From a checkpoint of a small mixture-of-experts model trained on Wikipedia.
Size: vocabulary 8192, 59.6M parameters.
Below are experts of layer 2 (counted from 0) of a mixture-of-experts language model. Rows are named router (the router's row for the expert), gate (a neuron's input weights, with its number), up (a neuron's input weights, with its number), down (a neuron's output weights, with its number) and show model dimensions 0-127. Each number is 128 + 24 x the weight over its row's rms, rounded and kept within 0 to 255. Numbers have three digits each.
Before each expert's rows: a language model's description of what the expert responds to; "gets" lists some tokens that make up at least twice as much of what it gets as of all text. This comes from a sample of Wikipedia text that the model never trained on. Tokens count by the router's weight.

# expert 48
Description: Prepositions like in, of, at, on, from, for, often introducing places or dates, as in "stations in Japan", "launched in July".
gets: " in", " of", " in the", " on", " of the", " for"
router:109166073103137137144145103095130155037095205113101161126182154120129111116128135097136097137130119140133154147109149114152123126124141165102098150101150143097124160105147114147157129165092095137134158135121127129109133136129107136118144109134126114163115109145148141077115099146124120087134096115085142135146092109127117112116119120182144124138113091158133093142121115110123116114136
gate1:122111127131168061145144132116084120104151132133124129145106148131134123143168156131087119149134118116110126115118125114134112119124107114107074132156103095147176122130117098158115075144133125109145100179151134123132124123136119129150183165111168106134129128144091140120169156091123135112128178138137087097105140118105135172126113128171128135130142099117171121078142110054149148113130
up1:107161094145089100133113112120115115095128167139123179127124111120154147159109178152115117135157136122096117142103142166102143146075129149125108140138148155134119167124139120152144167134132131130127158102179169154148153107136144121103155134082130115122146123138140126090135144122139150084078136110183188128118124115071100131105177140120126111108136114160128132143178141110149093124136
down1:114116134171119129109126144129116130189092091133128142106100137137123148118131112151128152170142146131099131125149109083101122111157110111177162138105170141120102172094105070079108089136111157125133104113091110090112103123101143129115134147159140139095179138103102156131128161140141130161155094144139132144139142076163163143154139135117149148125090178120111113121122129148132165148138
gate2:097112107135130136075150133070137109147133103152149163099088100133144123113140123124127138153163133151126141102140121109136123092111146123121160073112146131133097121173139148118105155145125148171103110145142128110123153140131118155179105126137068177158188112143121160134114125088132126097094150132100097169147132101167126135127093157120141117102154094128134139119128084133100087114112
up2:112126118123130119175136138152114121099163174102128126128138144126134142100158121128146128156088101129110140145124110115123119089131079144115169135138136112110134123143162098172112120102130129121103111193112133107127144112119127154110111152120146124150029143092126084134130140174117164143118120096133126101129140159148150080113085148147115108167113108175159144125124146148099118082147
down2:130118139090055137105075157088116166104111120131095114146143121139093142123123123115094129149148097110135100154116142129140185127097114120110098144134111126146110119176099176127099168164136136107135100127156131171120154110103157126137112132128126110135149170155118166106125100121155114086111126141139119127089158125182121121136133127113134175108137112085159141150126096143165148159108
gate3:141163154137141091110109106167139120117136167136118188155161125103113165150142105084154144159119128128170097113104109106142140118163099105119108130105152154081083135111109166166103108143106096126107132122133112122116155117142113056155123109114143157147104138148093122137120115081111130151142144114118090140118142174100135130142159144101131106122079117136163084164130119107117146132141
up3:114177174118168124144119137122110106114126150156127147117130105176101117127091147152132068125105103097148127129139132149100117137096151129120142110112144135109139168117163116124117126122121164139152131133108127120143111174157153179100167167135100121131155118085131101150135145117181126151105087163156141091127125167133115125091170130137135126129164166108131191180101152132127131147121
down3:100132149105138158129182161132127126096139105130127122157109126131111128088164154163131111133137102087082123133092126153150144142109131101127125109127138164142151140086156140106150140082118156134162086180093152124116147165136142152124137167090129121145163139127140122182142136127181126090116095118139136127139112145149124122117105154135112131166151129165118224133131133137138105121108
gate4:123124149165139135142148163122119148129125096138130140170123145165097128107147137077154178091119166156156147155085147136138099116128122144149124141121116133124085084146130116137100107125152148116128112134139144201168144166135150123089120169137147112125110122084178148151073114136138106187124168126138158146173123100131095110139130152148132127145128117168138102132110153130154122132112
up4:121129100092149087114109086148153105132112118125104163143138123111111124123111127164075091152128113086120145123146116082094155111104119129112121103130147142120168120159124155097087117130119125144094141123154131098127145117132114123181111060127100093114152157157097087110153113151133158075135117156098107115109123121119156133167128133136088122140157118066138133171120106151103146136104
down4:117139105095143134116159099093143176133147127125155188145139136122110153094101107122117094156146122117111117154138107118131121097131113133100152152104180096129130114131123112083069131088121129127102166126127126141145095097136106128140141112123152101144185126141173073122110115156117122107123139173121125120175139088117115102149146117103056123133112120076134144133130115115149151148165
gate5:130171154105160141121124133146129071174138135157162154159147117111154136129140096096137139147138108151123172074130176122146100116176160108112149131143122146127085109110173134117145111143087143127119135120127141135142124158140173109098166156158143126160171147149139150134119169127104171143127134155087109122134131142168102113162129128095127148094138128127138099119111075153113122157089
up5:139111116148073131084142110126120154118103134119092094112137134127116109100069144166125104124117085120146080137139087111131155127093107127138120135125155129126149134134103141123093159117157163133138117117104147131096133113087089162118114097091093123137132120118124097162139067132131086123171120139173147125129149101127147135075135105186127100154134131128116129111130171078138139121168
down5:125123127135119124146111126154075149156136124130133136161174126141103198155138102135113175139117155152134144101147099141128147145157144153088142109137160106148109131141194149138153118138114122134111137135095129107093120109136163142120106119121104127100133132087123172141114114143165143147146106165128118113175123099119075122106120121143166134149158129163154142138141034134140159137140
gate6:116129149134101125139118113140122134146120126127100160099141093101111130133131109131151124128121128088178111129095096193137134123112187131157125121112118122174141172139133135113109093113119127102096132110089182128185131090116137131134132147155101043132137112102119093100121146105123081113116144116121116140162105121084095142088124155132156103125159120123144181141139110126151152110147
up6:144103106147138153093157191142132133114123123126120112124101135164152107135094156158097160124131135132124152140164136176105121147113104155103155103149145145131150093114123101169116152117131137116144144161151097149093120109128129166124109139100154186123078094149110154149146101121118200087123110109132124144084107112146144128128111120129110139150125143109139124065124115083152153092145
down6:128111138110149083128093126109155114159120123122148152086138083094114130117161094119120136145167133103119178119113114138120125095115104129156084142067126119119131119093134111098140100127095121143127109132151103098125103148116156097146118104145170111130179136139130141111150148129121169113089114134129132137146137072135065133166117115123099139089122106142111133142093105204131115089120
gate7:107100144127127153170161102113174153118141138118096116107151131116139123082136095128139117144144068177141154134123130122141108146126126127134110113149112127093100108076120156089105149138126106112133152142116123127120132104121169116121047135142148104108104162123158161110108126139159133120093106162156109095080069096158085121114136114118143128128157129139161161110128105079121118129106
up7:124163146168170134082182127133130135154136099138151112154137101141158084130103159128138153125114120128113114118144104113116149113113148143100148096149111108134142148148095127132108170102131131111148129113144111105137154127080094181121124135135114116142161110111120141164068123122126148139135200128174134146073158119128119115084152109120137148124136130078121145165135097084102134085144
down7:127140131113124133134180134128155146139129086151140110166134135131161098132122130140107111156109112137114149113100161105134133097103128140090154105118110105157151181139080139102121161099168129114144106109162127109142166101131101206162114137080139141117153126090113090134084121091106125104117154099098143126089139147157144158112144134109160133102111100085123120129113096144133115101173
gate8:146129165112142125117097139086146132132107155119112129157171142115133103137119120168149136093151162153132137109105145103108125157150158116125081104102141122120139130131111108079108156097119132144166156167161070160145120090105080125096109156129110163126112139156109143159187143139124135111093121119073128156100100150177126139123156153112100166134143119108120154129108160156104146126144
up8:134146097142085186054126120132125124125162063124116115138126137140083079119126089140137148098132114106144099126131132108133121098110102130132166176090060116141122127137131148111140110134121131112136146160150148150126123123115147182106091074128139127161156132127147123126154094142118139132129162117103133131145152123104094131102155140100131129152187136125131156130129117132103159160087
down8:170131124122120122080120121120134096152117140119106134108128130114111127147185157150140111056106157102137128067096176097146107147174173127146126153103087119113119135110105143113126129094130071132082128132098093118140140160118100144117120130069146140115108099125112157127172131136124098140117137164144136139103114082132123135159160159117139149134141133099139149107124127118103094111163
gate9:125132107123145114122103140113078134106170132090102167125145132104112115094179147117141123173108162163071081161111155131138123098135100129102150170153141098121094112130115131182110167120134099161126156153124115108134134116125160136147114172083127137098102148130100146154144104150158114138113111161115136116126127130155177143140131104127180103087137105135113140123134155148085151150115
up9:110138117122128127127157092123168123151080137157140094117115151144126132176092124144110124118116137093203158089121121140145131159117116123165125059122165160114186144125154095118132092154142145148095128132148149147082138130125111105129161094137097133145158119146141072108128114098118112125146136076120117150134129112141109125111172141121099116169123148144127097107092137134136127163104
down9:121106143142116137117133171092135133096180163116141142114166104154126112178118160123153151149082137124116140166124144145132136156164153146133101121161109141114161097124174100172133164113125096175122125165122110093139133113133135142122124153127113142127083085112128150112139126154132120158060149114144120104098130158128117111148133113118165080100170121091136130153168096106125157112131
gate10:094069115101141128098112127129142133104117148157141083138072086116155167106123124162130149121174099152127156141165092203115124133120116118084130121131130100121118115128120135160121146141096135153120133158113102131137166157170084140113110110141126117138134135158152165166113113173120110108157134112123101130082136147072106121127135141116099168134125115142148097172136121116110110103134
up10:112122139139137122125105084132141148149116152177100120129108152139126129100149131146089117107163111158150098108126087138106132144087174178106104118126152114124148094095130114141147094138120139173080092178146117090140156126160097123116130129125139100089115154163109150120094139165136143104111137127116153116125121121112109081130146130144061172132098135128149108166109149082134162122123
down10:113129143126129115151156159133133146127174117141101122119104111155159096123109164138179139108095112106128159108159168108120107145161166112152137120146101128121108140174195139143131137127123081167130149119127119117104105158096141117146137100125085172187122121153114129139101130113111120126115094123101115171094131143130096163111077149163140094087141126132118127106186132165115126135122
gate11:126141134105109134096124125110164111167130093153178124168153121106136148146182172125177111131102137106114105120102144139130122147164146154104134131146138095103085190153132192134118128130105099137138105160138087131128135112140140131145056099138125140131108127096141115146154151128086145127132138167083093168146122133146091151104127118089126150158129118144152131113099153114110141138123
up11:124111105140105103149143116132131102132158134105155151083126161144106133154190105100116128135160144134077106146157131129125188142138108109140112114098165107129074118114101104091153112123164069121066123131115114143103102160093125142125138130113153163090088178156130143102137080089132122144167115101143127142124142159137124121125121135121146125089090126151139120097132124119138148150120
down11:128095136166114103129102132112165105175119176155103140126139107167126098158177151131161155094117125164114123146154148110159130143119131136121114114121125128081151157117100131114159125117153100139097112141115112162118107115125116116144148105138122134092130118160159170136129134127103146174155132108096127166172143151131100123151125099070106113134094149173081079155109142118159152152161

# expert 23
Description: Prepositions and preposition-plus-article after a verb or participle, especially on, on the, to the, via, before, as in peaked at number 2 on the chart.
gets: " on", " on the", " in the", " On", " to the", "On"
router:117118115098113144117127084153108148070139141108118123115140155152131126135143106108160136079106085132125159165086106123156136103124128106080081126118154149095125139100174147115084129129091128096104147098135123136101106086136143149103107108103103133124098121145168104072124143136136085102151119102112133128123084105109126144167164097175143114149143120129161101139130129090133157112116
gate0:114138135127096155126108120138132150115175134157123127134090120108111137169157145171131147118136154133081123174131108134152099096091143106143110145129133153122066108131142155152123157118157111125106104135124142168146110152152132123129116085154129121102131139113158107123150130208125102159132098137085111155133081141089157159135180111115138093133128145106106091072148107131111121155119
up0:114136154111125148167093145131088119104102113081110118085133155072090126160133136081151095133111128135139114148109137142149124088117130094146140182146123139145141160126099151122111115115161111117150118123164130158102102100126118096120091156097149118133131112115123138138127113091112142171125106140087113139154130077091153181102117088105163108118104146088156104114124119087131125155155
down0:172114134117113101143158170110143118136122147131126121150154087132136156114137122102155112120148144123148058150123155122115104127131128140109122136082090140170114136110125125148118182114135153143122126120171171129125129136055166129084072160090096140175143142143147132126141149130094125126147146143127105150139118076113103142146094145138133108133116108148078091106131132092160148156134
gate1:115121129112149118131151098110162141105131168133078181122150130081108093145130106127148114095151096102106145066134156112117142139159123161194136107135110112132149121114133142133080154097104160111185110126100135180135155179108123129115141086147143116101115131090134107140136151152112154114107093159091115115109123120113100148140141128127111126114149104111152144153111100125114178122133
up1:151123152130089122147134144118076103168124118143107166132140173128152129121076181158118137133141152166116123136105121135111118113152129110108125124095110135123127099150144097146166088120133104125130140131091144145160137087093075125126195149130117181172079111140130123097157115092145117104123139128118120134137182118120150143126116092112162161146120143126125115136140143169114187117133
down1:109124101125129103141087136157115122167101186141129188123150098136150175152103107153096108107112130121117116113096157131142144144149130169136106139119111149115098095172103120119098117145133154133094112114142080129129132102139139146141150135117085117164121158141169138163155160166127135123112141099122110152156157125120147147100095174127139154153142149165143126081117186095113160120110
gate2:118114134121128116102134057124063150147135123090158157111109159181142119136139140116067147125134143152124109124114104122116144104136147123141168103140151139133145087099113095143143154147126110122143123085081122107115129130108123149115137098131127155090103138126131119102166149135166136175114099086118099095175112135148083156099138147184149127141137138138146137162133120118176102117124
up2:143135126145090136100092111100114138166133112123109141100144143111125101077105139165132111112124138121124108106127129100124101080146091126151122129158114146103165100134125110096123115094161162127145106094112163134108143142134117147114109122169131134131131118123153092160139120083141146156143125132123082107120096122137103125203117147123120062118065115189146146100154090125117113161129
down2:131148113119131103135097100131160139168127123120112140140064109127112092109126124106142154125103107085108156117134112136141144137165114148137162122088123129116127120107146115119118116135195115147177143134120126149114110146135169129111072150113177128114126143143088089116127125069100133105135084102072120137150133150102148117125130129110126155153093097134161192137112110152141093094099
gate3:144116123078112120146123094115087069127140159094138168122138117162137097097124122114156147108092156114124143097135147187166096139097089128112124147113127111092173150092108111112112125126118110146112139187113132133078147175105130107113111119154161115115139110122120100141087146129091111118141108086118141142106109129103149119137169119124117187124149145141110119140105109106120153163158
up3:109147090096147173158148100154116146138123116089114096148156094145128074121130166145173120134104139108106163138140168177145158160122106132120097143091133098113137124125090126087127139106131149130088147157125139133149105132137101122167118142174148131119145118130135121127086096123128117119111078170144117159107109102134120124157182082150168170126172122130114148120092130113127143130109
down3:158133118113111147123107124168104155125129180100153155120128089124083141125089151151114154112128152159140127090098115114100136132147098148131164105109189099175106118146138139153114127123135120153161107097138125137151121125119099151121134140136152150096169151131138147094132112121143140186149119155133146087113107163156134173097159121117052135116145115152107130151124125151131083123084
gate4:100124174145116087122109173105173105146138127109128124135150125124126122128140096131169122125109114153107179112104081134129113101090085108160096109152121098088085123147147111128127120100143099128117137075116161098127100153137097096085135128131100169106150146103132137142107138064158113085152125128145165097155130134147169111108117135133147122110114109150113128172114114133094151102113
up4:187128121107144160164107096157135103088090133106133121136132132170112118140100154130126139112154130077159133119120138141136165144168099135138108149138107143121162140136094132105138138126151139096155148141145143160102106087108129117197158124152133160140122116153160151105117139128137108123084108168094158127101114105119153117084111132141086112104130130130123132063177141105119163160103
down4:092115149160134114136120151105123064087154128125132146152136122141125093132078148182132108152139097109122133157091100132127101099128096106130115144087145139102113130115129167114117137099149143139101132170086171118115118129192107139142126137149118170132147120115129097145114135135175124144098102077137095136079150091193108121150107130110127112134104116126114131124129096138161140142092
gate5:128110105102131130113170127105125105107102104108049156092113153126085128113112113142159115127102118126125130151142116190136150160101124141095104154129150141117140133150162135118195132136166118120111158150109119094098102109130153110137144119135143162124103109150153144129096168119131075115111112174139150149145074112161122116110129080153147123160136116086122098118134145097115116148150
up5:133105152092123139113163126126115095113097127124081101113158139090120121128108118121146109107134103124104104153141101167160158144087131132122121183146151159124148121128157145128155142155159128108093180124122125102128158134155128097131131132147125178115108176135146161095098133113151062108097098133158144151171096132153126088134115117136136101151165125109119114055127156136123105111136
down5:112120143119136120118101071145148119111160085152166139157144126106142120130092132150121121168124113080140140112119144172132168106096104132111135161092172117112110138137140117161096110120099102142125153155096134152194124138146101138140131084143144149149138111135140166122145152098118134131118094131118100081105146119197151133163111124150103145119143111151065128143118129139133092106162
gate6:124112133110172145092118156124093112114140111106173145108127118153148137101123149161140129127117108079067136165090133133133144114117176133120106112116131085171149128115137142184130144129087135134176115131123145126149162106166121136083143188144119147157148136098120106112141108155122137139136069082154104138125147155139131116106136120095126132121124121181102144167120112082135153111132
up6:092082102156119100106125166128114142135133095136102179113131132099154151122101160121175052120104125100125137107115107093139086109149121120146112140145102159106131153143126158117126110107139102152135163127134157147115108130079134121158113113128115166112138173092118125123171142119149186135176125184109135161165117123127128151150133170122111140134144099146104155140124119096155107119120
down6:165129147104143136099136142136132148171149085168122148139104163112158115126118110094100091121134159169107153166091142143119122136134098085182162104119139105114115154113102164092122137124113141076126083130143144154130135143141118162121141117115144106129135149094096130164121154086150101128126097161093130099147127144121111114117146147140111092172140134117108112141076112169178161128112
gate7:123144116145104146125100083172106151101124142140148134128119165130158075142168173126103142130160136085109082110108138106156192099126143144113161154121103096120138127146163119122155165102090136137159144110113117134129066135121114133152120177155129175113148086122103148137123134108149127076141120154111127144132115088128100078097128156118114116127106159097132146126143141132138125137101
up7:159128159113118159105141169133103156172138110150181150163101118143137146134155114183176131109098103117090157135132138118142095158142102127138161106139141134113155092117089129117121089118111141123151126155167153119091136133136140143112159124113142159167144131148097125116131169119130129154124116096136116127164148223123133154160143119160148116136106120128127148138128136141137164127066
down7:132100116145142108127120133118185129145145141165150151170144129083127129142128109128137127087141056100132139159139136117121168118135173152109134125100102121140134095095124108106100152139133163123121142109132137122141126072110131160099126148140103157128161119121122118099125135106157153122161090138140151099154146140124167139113163123145093121120159122049135167106169095149097122087089
gate8:114139129125125148145197106120080162122131139105121132119148141169171151130130099133137127175146132129131070130157109125085109156138175116123139150120094108167110116154106106098111118127126163147138116115180112201146086088158118121097129140125157155143111102124143131160117120109147154112135099109123138146112148104140102106074098123113150135126118152118137101169126159109150145143165
up8:114087120136135138126107165143127122117139145136166143145126109120144091144181141116127114061143128145122131128077140093149124135141145139144133103103172132138133128139131128172112107146124158152135102127096142118153119129122098127100104113098154063187098091170122116087110086089175138133165161134135106109119137162141148141131121152131127143132148143188103128152103079132100148110120
down8:100080135132141132105118120130104161091142118112165132138145142120137090117133120175136135130124083144117125105149114127118150095140143138044114151123168118098132095157093131146097097090126137147143131128135140174120172097117146118090078090127142136151144121123149130103131163129118137088127145066117131123108173141117167151136159118144099167109116103122101169113114120172141139101127
gate9:094114111126139180133122151139119102158106148126123122115155098131190135112079076131130124077111128125170074143144112145138133136129116142103152156101082142148112137135136159128145125156117122133135136146129093160142124076129158151122099123090113126141131086159114132131136122142149147157108130169114107103125140092088124093161094162118061093149106140133086155106142112132133161115112
up9:126138160100147135081110135118148171107140126163166125107059132115137128120142127117083120154112133140131119154130122114127152157101140121155126114142164106120102112153128173142153110158143145161108113146171114125168152108122138149149103162129146133138149119140145079156159126081128119095109114108110114136143134182190125122094177122117152194152141154129173129129131130148118086144124
down9:107098103167125119095097104107151134148113110121112104131140136186112104116141122158173138142125134143163128160118146157135134110117120129137171151114159147091113105131118153082129107117122116138116134095143123133087148096109154093140092117152085136117091145174079168120120146135182132113188138112123138120116164141160152154084082120112094133111135129134161153119097151103168114114123
gate10:146123130178115144145112092118095111114150100097102173098086124126096095080151134106099108107121145127133118129083120096160119101112149122095100166139122114120134136114119095141133122133133155098075119142194108126096104094110145138109157161157081134153098165131128131117116143114191093170109108106154124150130133134125132112148147103121169137112130141136147126086153158115133142157147
up10:139131134112187125098112158143131125151103091119101112107151128138141098125099167150120099166104128136125127189111129151144124130140132124161103113158146140119151133148123085087108121176147144135129136113154122132085149137133135115097165141158149126137119119164179083165149141133095162098116096058132156128154114126105133070131155159108120143108101129101117120102145095135115143151084
down10:108164099141148110122149141154171124142131094128154116118095165124095084087160153115120131151171170175124098134140133098174124167078141132114120104153111106102142129094110119109116129127141143144129103135093135093119126131142158122118142163172113110139198138107120144114155090126139106107124063149140150123114127118153109119132146123136140130128195118155137176092124141146110136120114

# expert 50
Description: Word-final pieces like er, ell, son, ton, ill in surnames and nouns, such as Shoulder, Producer, satellites, Marshall, Cotton.
gets: "er", "ell", "ers", "on", "ill", "en"
router:120101125118115102091113124112064140096107121137111154103144157177149138148131130141135135128104136123153135133079101098135147132129115165072122112141116118121088112096149146116146147093113166094136126123156114114138107135114154126108137114129133159085132151111153111104146159104107137118119157115121126094099114101125176134193150128133181135111110063072154149130121108086147144094113
gate3:093120138122101097117100081145117157106139125122139120081110136089101134147071143140142128137152132093123092156158088106133165127105100125126175109167104136149110106100157105132124108090131097157114123092153165124135129130153121112159103116157160164147120159134156131137089127126125134152142167142115152148088122145167147128117145137098092080089118157120153145102114160120179124151103
up3:128121075093129171130128102144123118151117121135137113166122094166139136098097166103128127125197130122144115131128125139117091149114137133151132136185119103148156157102105105128097152121131125131055104131112153125113102135119120107149087151144161107083114131152128127114122118162086097150102116078131108163156105121137082128083151151152109139171126145173114151136127168141131139125117
down3:118159136158129148126104107123149105129176086109128120131148090135081076100167111114154105134173127144157135120131105156147168067134133104078105112192117110138120154148130132123122111101128115135165117122169140086127173100154119106126115092144171109116133107074115112134121136104143121111131157141103162100129137072151126130126135131108118110135154118153157148088122123132146140094141
gate4:119109132129111092141080168153097114118132075155115154121107141132115115113100097141115125124084123065136139117092137165129140183131107144141156151116146140128113132143154126109143156139090123131136122167087125140173135160171078140081171119097153156128119142105109129111144106161148106125136133128155146119147194143095157149112130156157136087095129151115128100107138124100099126115131
up4:138154144141119145124175102118158108065139126140101117104109143126104131123123117118130132137139144105128149151125143119154128140117180119157107115145087153155126100110102126129131097112145123131176165120150143152115091122156111139164134088151152207154112139154106121146107152093123107142125128127112179162109094134204119093106155149166121102146096118134108113112099140172143156134115
down4:152139116067093150151115156115112115104140163141134110153123187128066131121082136117112109127100099112098078130135143112118134119094091084149160132109140142107136135136129132110091149158163114156129159129104157141095121185119114172142104133120093146135124099111120146121145131166167146174145106113148108121140101112069097127126117118137124151157147130137152132117121186123124148136131
gate5:115136161128149146123164109166108113099157161167098152099105173129103144138105156102139133139180096159144139098123098154145092086129137146138101159124112141113105135095109143147096139152157142131162139162136134154081134124138148143144166094115088145141131100114160142124152152103159144142121100141173149166117152144112166122073114106096158130101109114126095120130161133115154146169124
up5:157136121128149113142123086136138118122182125160103118106128106115141107148117169110113160105099142122128118128106103129113129148160109141181130145132074139149112146143108099141131160134122155100130140103141138178107109157148150126113136099105112167143167102124119124164125153120165151130148132129132109178149131158135213132075106157107136118107090079130077140123114127158130135176127
down5:146157137118106146110115122164124117144136147110155152125098149154111138112171105138134150142111169153126100102142155132164159134127107094119178059110101119162117104155147162116165097134161145127112116067091093105129119133091121134145126113156103137091182069154114106123160105112130145141112147143085141132102128116120125169098161168139136121148110151116133101133134093105127111127115
gate6:107135166080095165142123138100112127119147118167124194140134116138173122105121136125122140139093094126123120094098132126093081137158097146147114114110116093103120102113125084126144128136140171132163088126123121155104107107138163122109116141137134149090106110118110106115157125120120124140112117131123133097131135119111179131145163171187096173109127090107164140095134113163143122148066
up6:115166135116090118080178150126124119111126125117172085143131158137110095138088132128147126070138089138106128118171145097131102108117095146096114149150127116082141124111156129152150106169142123148123137136105061112112087116110124120147151197111109097139156105114149125125092127141133133086113144176155142071109128144130150111127114126140090145105142136107107116126150143104128156117128
down6:120126132085135119106155139105134137100135093127084138154115138157191171135133162126153166131147189181105085136120133161113126127131127169131096108162117136139139158107150148078167111105143111127116135078131155152137150113125137129139121143100163142111095115160095148131155109116087126122151128103168145137137111090065126132109137124117137141161125139133147153124166138118105113165167
gate7:081126149121109159114096083116159145121090159144145130115107137154120153174102088144130130166141106101102119115166101151151091126176135115095134109107140200156109112121115142118174112085133091154155114127102137147137112124163138090152115124092129172126122136145113104155138138161116136103142123196144125099137109146151094108096093126115118096119099151105129138119114144137107149134128
up7:143120124136156117132130176108128099103133135099113108131139111098162123133145152098092158102127155119106159128083166133109133116111129121111167141103116089119144133151124113137126153174131174085110156121139101159124129140111147144135121096152122114126118095126130137111189132078142115104130104108139128118133145106133144182208142147202087136131131125163087119121148101135127084144140
down7:099129156111116137142162135154116157103109089096114179117123122176144118138150104087133129096170143144145149141112117146095104113185151108155111103133141130097114128166084150090113114114144081126143158101126143137179079133140173077152151124147132145134143139138173112143098153105103134134112127155158162136097140120168121142127150149136131089128109124124110141107142095119131102086159
gate8:117133125123129147119162110174138114096098100105119130178129129209146144083137105121146095119125120110139167148164104115166148140128161137142159090114179137109138115110134134148175126099132110119153080148135148130136163117149147120103164111174130131144165144141167114116114154152116138108138135130173104122124111123172114105144139153088127179119127141111142120141148113139142081170155
up8:125155122144134130133124095171124120085100065137129096170110135193114129128161148149142108111117093099136146134135109129141141122137153161168171129139113121128152123094127136143136146090130161128157111138139172171142140124138121098129138107140160172130165088127158116173124144150133132106130140073159141140112138134177152108134123124075122145075137154111144144149163130119143075125138
down8:136135145118140129122114118102141084092155152144156106122131140091096144120138115085076134107099138096127115138144162119131099163113094161133148156107121079127140171111111119165155156138096112124152109112094122089099112106105106133116116108133136169132128154108121121139151128158131140136089160111099167138141179124130143060102101101150115087131107088132148153121139176124105175126102
gate9:098091087151140121104100069142110142097140123135149108122135120115160148131143153116116112116133090101143157142111154146194112113182133112141152108151134121131140087084126114160107122130139160186157105168102121154139120102115192128149115123103128167102172111127137116173145147151153125144155183155099122112122117150129131118151129136109147107140139091102146140095120113105126132109097
up9:152123097101149160155162138163106124180120124156108057127116118144145114140132186108115137141114154160139155133126127096126111149092138134072142091115141150103161105137103136115117207159134145112131160127104156124148104128104121142104130102128162138121093139127134140111162106123128114100163150171103121135123136115108135089116094127164120154112170153149084161129118119107114145108100
down9:057122143101069146123115094132099117085112102109153081112107132138155126121130117119074106152109126129123114124124152090127123124145134136166144126183122063139112095097147114121114137142134170140154173174134079114132135103161160116146110124128113129126110154145110078133165121093125131110111138106114141165109101156148175125133135165171117115122131103114143122150121104142131137125152
gate10:137064081132148076132147121084142117117140130104158100103112129136118138120125123143150137131161136146155155150128108122149111133145086158110089164151138077150142158128117104166175093175124116135106145146145096135155145146127134083161144174127160127106132126125093145117155118100129134122113105181104078127133139125111167096148121103106136129151108160128128140146098135135156100161172
up10:161123121132125147107191146137126145131131152142137173128091106157119131137133125193122135139161133146092155114058095152095146132117114162091163152136150147137145109174136122107101112133136148132153119173169147132129155119087119137106142130107155151142093128117143154154131169141117127182136137141098129097152160129127151110132096092120116133153134124140177130104098114109105166168101
down10:149140109138140120118110137111140147075164139112141164144130135129172127164117103166131146134125094123123120111129135149122119117137142130091123104160106093158155122141142150155131171099125117122119121101093151131111116145114122127175150148136170170068051093171153115112131117114157117100108161139122154114140096085082154137133137161105165109114173152112103185136133135148124106135129
gate11:112143152140110135116147196136134094103154138117143130172112165145141154162101113129125119095087124154134129134097079115119170148120115161144119115122179117129156121159153096124117129135128145132132120142155108082137093128100120103132148096112151137145118146136096139069130130149161075119141101105152137145115142153179174123132129135133161139118086137111142160104076163113143138175157
up11:168141151106118133122115136135102134161149116166150112170126156165061111133142126128106096103131143139141136153100136138181137115107162102165126107144105167173157124129153113109104127113152116145121140102086161138116132125185121137089144108162126141115096141128117143080089118130146094138162122114173107130136148154136133180093173163147107127135139126131120170104106150127103095153132
down11:127100148105141122110143095125134163089077124134152114133136063119125144142132134131084130122095103106157138123122113142167133128159118106165160136113160151145142144107159159104107124132135098093124148146120153166122132141159098142129074113133101177148143128116169130127127138126139105102119100128187173159113141081092156182132094135133102145141102098138144110124125151141115099179106
gate12:095135164110143115147105144156134161125139151139135085121096110122117135107119174088099109141140149160133152139113152136137090113100166139124079123118120124156150127092147142108146108123121107144159130110121130169087104113109049097120163174126145149115152130113171106113132128096084120104102129108111119107156125147165082091154139130146151174182111148125136151101123141143148124151107
up12:104117143105141165124102106131141175123148165145142139134082099130106139114154178105111108101164129167113097105112199155124093118122151107096136140110130107129122108097097127105110125125158166166147114119137144121083087135099124090107119160094112152150137121131116112133127170099128121098062147122107134122149150133156133106175157145139119138107095112127158155152098118127142167111103
down12:089090142122126155129119146114135163169186117146172089129154163136070133125117076173130104107128151142082150122150100130137161130152097119147121092185139124120120089099108119090132118166107163159132139136153122099133104180163160151113107100084114145124130117108152131134152104151139166151145161153132125116109124154112146149123128141117149137120140111096097102132121107130160125145138
gate13:147154176129106128169077110140114105134118128169101119111092173107114092130103093148108124085107112202167111164126147163140094129096125133156130128108098103130152103116122125141134088112130149111094142081088116125148107142147102119111120115116119116123104125105127166101117110119150159137064160119133132127150155113132107138101124170138150138128100107080113114140149150141146155097144
up13:096079113146126160121120142137101117142117108121113140164127105091099105104127128117149209117149089118119081138098130123141101162125136133131148153137099157090143125139117119132106155138130106167113121131143139119098123181131121125129123148153069146126140145152113110150161124174119119125148129139165117117148103102125128160085086103120121100145124110132079070126055124114130090118126
down13:145164139162129141119134109093149170096140125125136125149111140125160139131160101119140079144221111182111142138143126161124099127133130116123155116092134113147127125099148120101137097136110105087122112111139151076125111138126104162109126069137111151097138140057138103141104119125104130080095149110117140122151169144125128152129125128117135176148109112149139135085172125106130132130108